Below are experts of layer 4 (counted from 0) of a mixture-of-experts language model. Rows are named router (the router's row for the expert), gate (a neuron's input weights, with its number), up (a neuron's input weights, with its number) and show model dimensions 160-239. Each number is 128 + 24 x the weight over its row's rms, rounded and kept within 0 to 255. Numbers have three digits each.
Before each expert's rows: a language model's description of what the expert responds to. This comes from a sample of Wikipedia text that the model never trained on.

# expert 26
Commas and dashes
router:104112118096128136114129164132135131094118173084149087150148171157163105149141161164146135094137155106158140113094134123138102109082113132135105127131106124098094099103151125142134104116107114133111179139155091141136105153148135148130082151
gate0:109116125136113120137112120102147157125166169137167144129134155117167140131074146088087147120141116144124121146095134141134121126135137133119116083142146144113138133131142126148111167126166121182108138118157149160136111120146156085123095144
up0:107096167161121121147137141139163088111136122141168119144095159164131148128167128157132122144144115122133095125078094131169123122109075104099121119188113124111113140120089124145091153107113141145145105156112102110154094116152139108135155133
gate1:116113163107158113122153130135157143132159161152148109143134140159127114139117135141100093110131106103129107167125119133154093140102125156085094135162103164098149143124150110148137106100141143110088174117114107167176146150112132129162123136
up1:135135092160120136129121093147094112122117078105124125113117119090145148144151084120093137131113131120135109144129134151140136137155123138130110159100102076108103105094111147148106106110128108109114155108169125128095144117145127169127116092
gate2:124150146098170148113124134147100133133078155146120141135116095158111086143145121122142154103146132131104116155119142105150157179122129086113112104086114223115133132147126109103162082101116130130123143119124109105130113152111092159119121167
up2:189098138147101135162165113106163145100129145135137147109149086162154155106121109105133133194120112152128119148115136115172126098187114109118110086100112155155130121143082115074106111126132126111132126152129130122163129172146149142109116126
gate3:129155139109125115146134127149133099142141145136125144163128098117118149145187133150126141094085142126142112147173131108139146145148151132126145172149130163118100084127167118097073133091155152136131179157156089141109114139147089146110114158
up3:106146138142154125110124135200122154113145150100115084129106148118173133130136179133153148107091169095135142116100137148096115170150165125163134121102126111129137168099102147145152156096139116116105121167143108146149131142134155117155121161
gate4:104113095117098112101132146108167140162169092144098148155096098191119159150128144156155079141124161133186143157171154085112129113108101122097142124177142125140117114145094176101126131118104138151149117133153125128105088125111137164134161127
up4:119115116122122121109139103108095090097094110164109119116164154117140125103121115154140145130135132109079156130149142153171159125123143134158107179114154075175165123137114053133101078113146133098114115078129153125139188164160122100143115108
gate5:102125100104158152083099150113134100141121125119098134170132118118147113146111099125168124157109085135120106087107113134085073107123178144139149097107131149139120135136148123160133129116149114111139088116130115115129150155128139115105151152
up5:139107132113138111125146161113164155146159130134094103126125139143099123151175126096144094117081134083124074123091113130130086129096128081116148066150149129149125167142132126124123151134110142175187116115144151128126123134151143114111174124
gate6:141083077111092076089104118128118141125095172159171154152130135130163109151134120117122119139096118168112134178140094157176141150145119106103128133172151126123117118151107128124132147137142144137126165094161122161141137114142097102121167090
up6:126099113097111099090140089157175145143147079139128125108149094111133128133124088136161103135080157138173148086120151130185145162144123153102100145142120102148157153148108116111167142137120148155117130119135185141115117150156118147131116116
gate7:145123136090138144117108084152100153127155109140143093124121145136151154138094172161136137111091158113131110168149085104085134161106127150072167149103110159158116083133166161118115143142152142101104125161151151140103145112141137149128100117
up7:105147132154100095144142157145123154177101112100141146156109130119153102123119149161065170094105101121084112106152119141147163147116116091151098137105145135107185127111077118154111136119107100129156121097119138120155152204159090109151149158
gate8:066121127157129168159125116109117150149139128133123136142141126131121133137115107130117123095148126144084081130120073121162121140127161100121085143148120150131071118136137187121149121132102108178128110111136149142157133122129165141129120130
up8:148151120090171105116143172135139152113122121149137084147126166106168134130113108124152074129138110135164149146130114152077113156154130167097124149110137174141101119166146151075121146160130142140129107146169126123123134116107092143111100141
gate9:115162095115129094103116131113102136123106140157067137137134143142121129161119138118162138134104167145120124124085132129104132087103149139143117072175114123139128111088130172145106157140122094116144098094078132140149138105192120119147146119
up9:146146124136119095119145115127106131136100131146111154114196142151141144122133118107155142048170121104096134152109120160157126105124128074139122133139086173147151118120142143098111143103119131080126117101112108131122112114148131087155156136
gate10:133134155151113140140132100099146079129114121096111114127121120164110090092144062130159117149157137135130113092133113146090142127113100130176133148119064099113127144109134109143145128086115122111155115140124117134153106148143111153118152138
up10:124136101097160115155140141133149117123112120126127154122154165122105129107113155163121111119109136141147135178112112103115141121098131129132143128108178189169157105130162174135130127128099116121129081119149148129137138184130125068135089173
gate11:146124142122138118152086159149110111135127135092103127138128189070124139132134110201107107112088157136182145111173149088093143119141097117130125109142172141126157152143147151130073167131168070132106130129160099135081164159152099107126158092
up11:100140083111098142122113099139115105066146146161154116108148128095104106111128141106116094172128149105103137133078120147133104115136120113138114143093113128127092124139117146120124089132088133157163161135119149134116082149115104168144159141
gate12:111138142125116121124128121170114142137110121122122106132137101119141136105099079129114180099132154150113114144127108142119110128108142167106156119175118159125087104127160157156080131089133123182167130095177164166104112120170077109125141110
up12:159190132088101113114123130161088141123116107121131115092168108151131148110131126128104102155128142152154135137119143091111137157138124104136071118129184109086096109120138144111113109113093122137124134112134159141140136121137187059126159141
gate13:134159106092125101122145147119149079134119095117121098131128146145117128139105137098106147154152147151095102155081118117177148131128118124140143132127137148155154110153107103148137110147130135120147113151122103142108159135156119080129139174
up13:132089152150131161155134119115107129080092141116122151162134104122122112092168165153128099155052117079127153134127157087111144153115094098128143128119108140132139113138152114123140139144102149167153166139132138107149105136098148150112109095
gate14:149122137092115107159180114122126093172133133076121127161173138100091118139129128133100116172097096162151097101124125104129158159130148148110129144113141110117122056126140120110082109138136124125151113103116147113126154104116153143167109096
up14:142094078135116117119076147106140118128073119129150130120145161130123136159163113073124100117145122144099095101142124118110130152143100092151098142128093121111118140135136115134152126167112163106085123150098116141130112112109158151126173139
gate15:066144142119131108092085148115126097151132143176156110168150122122103117121153133124116141106158128117144137083156120143157117143140137140139132148120129156158129134165094144157098146149135090141093135164136125102141153140126194098176131117
up15:130141186095124148136134123088144137158078131113103155154134136163158121106120144085127153111152113123136115141150124134152117131115152098120141145141131129080189133121115138140116069119114176154155149131120122109138115148167145131141166171
gate16:136116149152129107153169104108127145181119106141100075139131114155129108109114119114117127079166129100172164130145115113142099103120130107116138115136104091140090137167104127112148122140112160155117127123106145123164117083145178135089165108
up16:153116116121166123109087146138124122146146139141192145143127127119095095140116155120078140117135176156112093072125086109145129151113156136087119095157196140140161111093119139139123148100148108095112125158123162160091153154108120108070132133
gate17:108161118166137142129098088138139148114140085141097110153100143152125130142135106151152148119092156105095126144186120116127111145153101154143113135157166078119101109119146126118102151137131095113109116089132146117071105102138120150099121158
up17:144067130118063066118108157121154155116149166103155116098144111108100132100135116106099130126133127171138130125100118132194113133125130107137138135058142131101139172136127107134151162099100132144163139163141151119158120143164079114104116120
gate18:101166135155126108110176137175152135120130152142121079135103070111158075159146146139135140130158124129150140116157109123124140129114121119106127099158133094084073157114142118125073146121096151094128090114095163126094133110150109133100146126
up18:112137100132119095104097120092133161152103103161125135174130098142101111132165115136131182125119122131066122143110133093096159153139174149122133161141088114157136122129136150111105133108160100131148136126116160131124121110127125046116080152
gate19:129135160128187165102153138114107118139145143115105094130139088119105105087151142113136154068162172067069144119136122125129136133156147140113130110174114158140056114127103113087110134106157117104144153125147101141117111096125097120150123159
up19:078128098144093125101097166099114087109154171111134147084175127180148119129143153100129094154103081167160105113132102130149120147125126098148116212135148051098123122131114154133076135130113152145106177151120158125113141151106169148125136106
gate20:095082139087140111141144133109153084131136146116109103104153140171081126190130109140133160152132105142134159086115140136116119079112102110142094124113107111115101117153154090149091147141117144143128136121078103137140137117086125182144140100
up20:171075102135103095127121139133137133133123085143146161115107169122116066164144142125130108127141130160151145164108096140138166128126128114108165149149132099136100151100101115127128109134156185111163140109163106142152131139099126139148116095
gate21:142111099128134138163182160069155148111160177140121133092099159150092145138141123143084116148131114154137119173159172119138148134094148136122093131163098144136130082078100117138137100091122150111149142127162115135153112136133127124098122136
up21:095113107115112128109078107113088095089102122101144080134157105136123146079105097123140147132137120124156133142135122136123099147183145069122140129149119111123101125108167121128117184182144157139080144138134146110102145153098158081108115126
gate22:142134162153115130095152077143103157103155133079115170110146166091153146087145112130131108084126140168144123136175137153146131150068149159124115162124138106132143145147126092143126126128120147134065119111133136148152120090093097160100147128
up22:105111146089098104171141104125121078151134099094128119126112111122111191133121105090085113127128072113161098139119124084132133138091138154141108138145152132091103126149159081124141189148180151150122094141157149109144114136131169078134179093
gate23:145128046111134119155095111108100116133145155170143095147095124172135089116182164158109120140104140165092150100100096112171096130179115151076131081145136115151141143105094144135132076150143130178099145119108108092091145157159112137126148114
up23:117137169113157140102111107117121161129134164113129126161153142091129135171139111135121134109103145122113099123134138107121175104086141101155135132108137113076149139159157149136103096150120088102165118115152160094154137127091144130118099109
gate24:174162125153164157110129128110121155155109129114153130087157081115141121146141123130091131157156069093092106106132117111147142174107122117135102145136117095097106159113111163081108149109124092118099156091127103137130128104132168096164079108
up24:090132136141143117146134112125111087151074144101162115150143115146116147155105121140071086161101141139132183171130136122098110092104113104124107095091168125118125098145139136091139146108141121090132111121103127120157109117150103084134113110
gate25:102152105136115121153106122089108091119146105116147120148119143154151088132133106120105087114080132151073132148136150094164126150115096050096142140066103146138111133163151156079142134132103107117168155146139136133122141132131120136077162089
up25:109141137141145122129052133115159180104108142110118109138107112122098112138140135125142135104110113109124148143139145182133074154141090109093115136130129119142127130147133114114143168139080118128140104148116143102132143132080131165134129106
gate26:185166139120108137076128142126150171123125111064164117179114149163129117154076126161109146136135111120122089125146138128152144117145145105084154118159120074086158103093122142141110113152148089133111118117120145121103110091107131088099088123
up26:159157128131130158104115092131148086049165145173110136135131136143127108135180102111104158131124098150114156098104126136133102143126121172123089101122080138137146098087124166123139138139159101107121137141155138107129152118083098125175108130
gate27:114090146128122116113122124133123134166126090121138178191144142150139109100120116114106131132145106127137077171153090131156087140170126125160172086123120127112098103123090134158069104101120120145104102162173108166131138128118103109122139126
up27:158138103125148139117138111140138114134168165157128100143097115152122146134120148156175107121133175128127187081130115106132118138086107163145104149160127114191139138105085103135159159109103108106110122079084151100110126143125151160131148119
gate28:149115173107145145099147171111131121111160149141134160136104129122160138125182151134110099154195160125106129118126145159122163113150098114116100118119185141150147123146086136121117126141116147097086110182126108125113130153106137108143145161
up28:107154151107137110146134149148131104123166108177131092136153163149127140142075085140124126185109160136122118133111147149126114144112122122154093129142103143163140134086124122137121160137139082104138115152127103083107104171134142158127113116
gate29:149126108159102102133145160168114125100122171124116112099095141093104135145108161088126076151147134142130151137108142119173121156148170134117166097160130133129099062132077096122125137187131095132135133144100148139129081103139061090164092153
up29:152127113169106103123111145097131113122108162143123124108106153120104116125113129119166122090133131136151153135103151121131141124132161095167136119123155141155124086135125089115112136095153128125121181180091141164167119079111113168148099180
gate30:126149129130097133128151119164136114124128126130139135169127134134102151148106109088123160158135141126165154136114110136122163078155203121115121137119090108110212108113094135119126152142105146111114117161134136136155104151108138143112076142
up30:122157130130140181091158105110158127163137087143157140129106100110117149132125138097124127132151119096147133144155117133119153104156168127124148153170128106119167124113122108148122164178066157103095160145137177114104123153111165098102125129
gate31:126146150152110134115136119153163126116090140143132081139139121155110124117130114130083130100157133119150151139129162137120135127098125145116117126130154104145134117127104114117158155119107108102161120096145144124133130090171122168119137144
up31:121122122096161146103132092128094150143161133116116162133119101118095148158125158109151167112091141160132150075115124123135111152138152154121171116114103174129116117172126157124108134081131109135150150157125145143121127135105101142148139123
gate32:155115137154159113132087137132106102146154130168160138122161141163120094156127102165089117169093121136127138111175168143141089140088078124112123147067131155132114092157095075147158132127126146122109181094124118157147112163137153124160079094
up32:065140165154087163157177145107132094131123126108119143138104090110097165111080127102125094129176145150134113170126151122139115098101119133151125132149119117151074138134115179160091101133089140130111118144122164128108120093148131147078128143
gate33:116088125102132114157142132132126107118148118134131072132152134102131128123163137097116152124090085138119139151119146124138130117107128134116076104137124167163151148136084132115122128106154135092140129169155125090134140165124114149152086143
up33:160140127127099105121111140112100119132168108136137133145165116136114116146164183128187131144129117125129145115156135119155138124178124176157110108113152184127107140123128134145157118123145147120128109124096183093159143162166151111138128131
gate34:111138131083161123162152131124104130114123169116097126129079122106155148097117139124090101137112146115124126124111128148178103133141135090179125099135096130136121142127128111144143108158139171117198087125114125144150141094108086151142173114
up34:117149119157125165167123180090086179088115197143134154106124112098123121128119112103141162173114129109131152143126144134127155182146099119109159157112120149131091101119131147128100140161062156148123172105133067142146126120125178138124178133
gate35:135113176112138139100159096147117155107118178119096106082140084128085126115129125145091153177154153118141117102134132139133124133161104149133111109163122137133136142127136127119145140088146117128134113162160099087105107136146114100109082108
up35:162133115111179117151149137143162132127111115165154135132137157138144117174116119149126107106129099146132147092099129131103111107117110141114094110125090096119150083154112147097124116137155094119087107104073087142157162138115159181122128098
gate36:141126137148096102158132113082155096114108146114156138111115108143152135151165140162111115152151085131141112127137177134134156097113108119134093090162155134120126108104116109105138136155135141136130109135146118110156146126072109164135110134
up36:094154156126127113138151125092108118127155121098132179117093142117109125135114158122162107176130170156114093104103127159126161128125151137168114146130140161096141129134108136135105120136107169118115116145124098095124168122118124138103127097
gate37:146142134136076155104095125121091115152115125130100101132126150128094122103144138111160156140131109121121155118118115094111163134093156143132111123121110109107111137105151144110160142141121094133153130137109146120138114099099138134101105158
up37:130153133142132147142119137144090129115095140156113127129132105111141147142166146080147223181148134097085143150134131118112115118109140160131109100164134164091133176129156122126129102116111105126183143098134151150138103185077160138092084141
gate38:085127125140158153146094127122127099114107126121076123139186105158148126101096104148097115087130116120107153115101115129136135096148126140143154117156099120116117130123085133120115088150163149120170150108124178130117104151154112181109108147
up38:167118114131149124117090163145116098142112101105134132120134139137136126105133117111113136106122099102140146149083162153095166113143148128135165126111118120173136107094130109125115129143134163104140114096111107094112132092121143135127139128
gate39:125138115116140167134093135105138132168168155142135144149091089128160126143116122142116139098108125131082139137093149152133115174098172115142143127140102128129088091165143143111138149093168100135152144112104109136127085132127146143141118163
up39:134100100078086113125174125144103140161143123130132151124107112144158158128112139141133116173120142152113125127157122138169103062181117102151149145112162112101129160064086127153081135146134143132092144139152126147155130110118133096107161093